From a checkpoint of a small mixture-of-experts model trained on Wikipedia: vocabulary 8192.
Below are experts of layer 5 (counted from 0) of a mixture-of-experts language model. Rows are named router (the router's row for the expert), down (a neuron's output weights, with its number) and show model dimensions 0-255. Each number is 500 + 25 x the weight over its row's rms, rounded and kept within 0 to 999. Numbers have three digits each.
After each expert's rows: "raises" lists some tokens whose logits its average output raises strongly, later layers aside. This comes from a sample of Wikipedia text that the model never trained on.

# expert 85
router:486542513517487517545475500503480524548546501484531493485485468544497486536537539467495514513530465504487554523526450472518546476504515459543487500498491494545487515529462514510481478499518488481492465474468490516506520517544502502520492507489532509489465507508508502550456534496503505485484516475520483458509480509541506499491510444519474533502521486510527545506496554501508461486463472517525490477493461492490507539484470475537507473467534478522454530508469520554458476495468524520498516491516483522535485483517461487552521511497496495517521470510523522481502510503497481460473477531474484492494465488495488450485459450473497451473500512488509476486467533529513479487476540520466515478527537516494522463491549474500507520522506521541517470453495489470490518496505476
down0:518481519485479509478474550480496475514481455502547456513483523487501478459493467479493470506484489475509522531459484529524438463492498488458543507473473531493512528463494478513547525460502492467502467497496474495491499509503519512482533477493463516512526461490467527489503501501527482511484531451475433503478479532480479498493496490508521540521550478530547485467513530505532480501491525516526473468496502522478493481507524486518501441493501485480464517538494530491518517511488486494462444466481512503530482498526527491474505457476490528489547462459477449541518509508479504496525509462464518525481512527546486486531499553477502491456526490525478533481505507538482470488481498472486514494506511490520453450506478530501544508501535456533501496492463478459507506507520510
raises: "l", " ", "pl", "-", "st", "ch"

# expert 108
router:536497505506467518563493468458489503522497471529560475535497435542494496504514458500465508490535476503502563461505460510519493493515533460498517497510488487555508504532464472505563453511504492505493521484516522504494511524550512512476494464491532514467481496524507463539509537496521489487500493482516482501507506530514534523484516522504490504470483491483514483486497536484517463500512487518517471508497441483493534527523478471519523496507513493523425497508493540481441501545469497515451504464537495518491506487518519512518541488510478477490471464481477497508502543494498497525516429516456528492540518507506480478495494486502516473484496513501493490463493469540516503488502541497479562497570486500496503475474531504475509507494492508546444510485498484472475499520478478
down0:536497525466459479496445498503499504496485491536522534527519491522451512496487480456465462495464493508502476527510508475522470527510545460479510508481519546461496510520488512528504500502521513506505492428482471537464494511528540479475463473494499538516502514491514465532524476538472487467505501481497505482533503521521497506565522499482534489470499535507559502505467499478496528482493516483516477476466507500476478518500477521518493493458513455514501480505532527503462499522557467535501507495517525492525528491522511533474502449504554454510467536492510521492513488516549529493465518495500495467483449525480470497505485452470529485504540490518513479524471541483522495515501509445508540535474498503446488504519507493506485510497515541493546468484545457489460462499493497
raises: "-", " to", " "

# expert 110
router:517542525487474515493513522505475509521516523472494471543521471513503505487526484477510490516498493498468523498518487476516496517467461484514500510506519478508464542495533473481529488497500472480535509535459533454556457493535514529523440460447540519514510458527528464484505546511481504482491505486550464512477485481478494492510527461514495519471543508498519464503510510510477487509492481492474522463476514508496518504451538573540518475485550512503516496470499537435478508519470500485508457509462485473478431451505526467501509478484459518508476491534525495504533520496513502471476501475459517486505510460516459482485497452447491488469483539474509512484462497526507478502479501504502495477459490486522526500511472495505512451482483461567489492499513511500497490503489517
down0:486507566493464516509546493478526512519515531508523502497470451512468488533500484455491495459509528487516488458509480495456506496510497464531459482505504498511502483499515483500521524560496518494499510489486507506510485488486497527518534475549513510510498512510495488448521477476498529456531511462480488471481487485466554513514509534473474506456509537512490531511492479518496499534486489512537458470465489521448486463461457464524532514501481496493549529509574487520491479464511506521486525453463510491511486495474512516481455514517493451491460451501464515416477520473508505407484517474494457483497521472501501505503479495501488510526508498499495481485489498522478502492497466486476460478528495503520460547529495488512475460477509483522514483508508511477516530485465500
raises: "rug", " of", "ol"

# expert 109
router:456498526510469484532491512484471522501544500529499476515527439519476470508482478493460500510458460513522543470516524490543473531487474515527516529525481496504493511482520497508553488514529483518501519519465519525533499519545487508475459505460522526495483501514512505503524537507499472511480501461522458532473549496505500451452487500514493509474522519538514470515517522506466463500506473530508498486491492504492525466520497527559490464483544532501499524479485559512475503546509538512499510524493491474501430520528523466491523510510497528507520479546500528474536501467528505459498508491499487472532548509503443487504470471474482518534488539492516489449476501531523493487518536485512500495537486488493508507518468505522452425528456469510515536506536502503513487489468516
down0:505498516500457510501477478472498503507526443500465496521465496528505510498537484470513496481446485509501504544505519487494522485505477481478495481524460511499515469518474493528510524522485487523502460534509477493502502515528551500514525550529493481577497465492496510475501505471502494507512486511480477513502527486544495477511482508524548461518510494493486482478478465531539495433462486540485473513501531542519410551567500503543507506470470454494512504532505483451535499486506504509538519513521500519433516464468484508462536508451500522519542501466485524467500506501497510519532514473511505513464512491507464515463488495476497535477503505553519457453502486511505507508482525518520492494507525484527504497503502500497515506461476443480499524471525509479500483445527494
raises: "el", "io", "ry", "o"

# expert 60
router:467520471526492467523473484477528515505527495514505506519495453486476472472481501508517501522510437516504517484534524489503526488503486466486505513504498504488505511475539469518543499513514504534504518496522548505505501535550498518493520507469472525467495513535491493517535475516496485524519523452508461482469532487513466503491498483498484517484499486518500492477502500456471486487500493506524481501484483522491538487495504530535489459481514569523466544505509569536473475521542484495500540509508458497503479512504513504520547508536479506487531463491554536514509487519497413467467493490492520493557498473482510513481468436499459473548517479509492433417490528499531492459482519466482477525516502520484523535484484538500487429482501517489492498507499486516497512506483512
down0:487523524497470483493509519503527479511500523518509516504505539501490495582494482491496452505504516497510496524525503521517544509492448486529452488520485537433480509533516546479550525489506472491496507529475486486531551548527504486471537494502538486492473524499522466506507509495525434496483498485506470494519480510501526468509484498529501556520484526504479485514468505497501469524521489520516516475512491536503502522513494511522519504577547497525501528506495503517490488457517511509481526504515493491486520443512440501496521466462499490500468488499475488508540495451468486515504488514485493517513470474501522539510493487466444544539496507478504524459507526472531494468478523487527493490509488523507505464578509443531498525496538510536497528510492508527510513448555460
raises: "u", "ber", "rat"

# expert 41
router:499494481510489528495485486525527483521536480507547500498511467518508479490491460472506521495529522518530519501501489491495516461503504486526464486549514511575492513513505458479536462501491525461496485488497525526495509556599520497465501450513523519526504470549532499479513551450487522528513498499530487453516510523476475489499502463501463522505499489529524494515485506514539503496502515482510484472528478484490540528458513512521489482466509451493465501502450502474482478510449481498470461502551483515498469532499482509492565517514458478501486497506513501484457526485514487508500491507466510458533485501481461441515534497488469462491532538522515512477494493542477480501496501472489533498515512508501539487471538527488465469457518473523471491467496470483503543471510516
down0:476499514533486488491526517544556569515523494477503520507526461459510476503459513520484502488506531485523463518439521490490517525573527497508473523462498515496498524455503528508527518519475523486481522521495463503543472489482552463499492514546492527504510489490489474505509520499491521477519509498490547464511477509511484539507498514464497496460493529488492524499463554502513492479508503514504465489477545523488484526545486462476516507483491530516494481524501515532492477451498464524513476490518488506550495463519534451489483520510510494493499509486467539468508442506529525474518490528519512507527491545472484452504477435497481515500494506476510510484527526482475557483489503499526453509422472431490473481496475491501498508537503487480521508464500498516503531512490471
raises: "il", "ision", "ul", "ort", "ital", "e"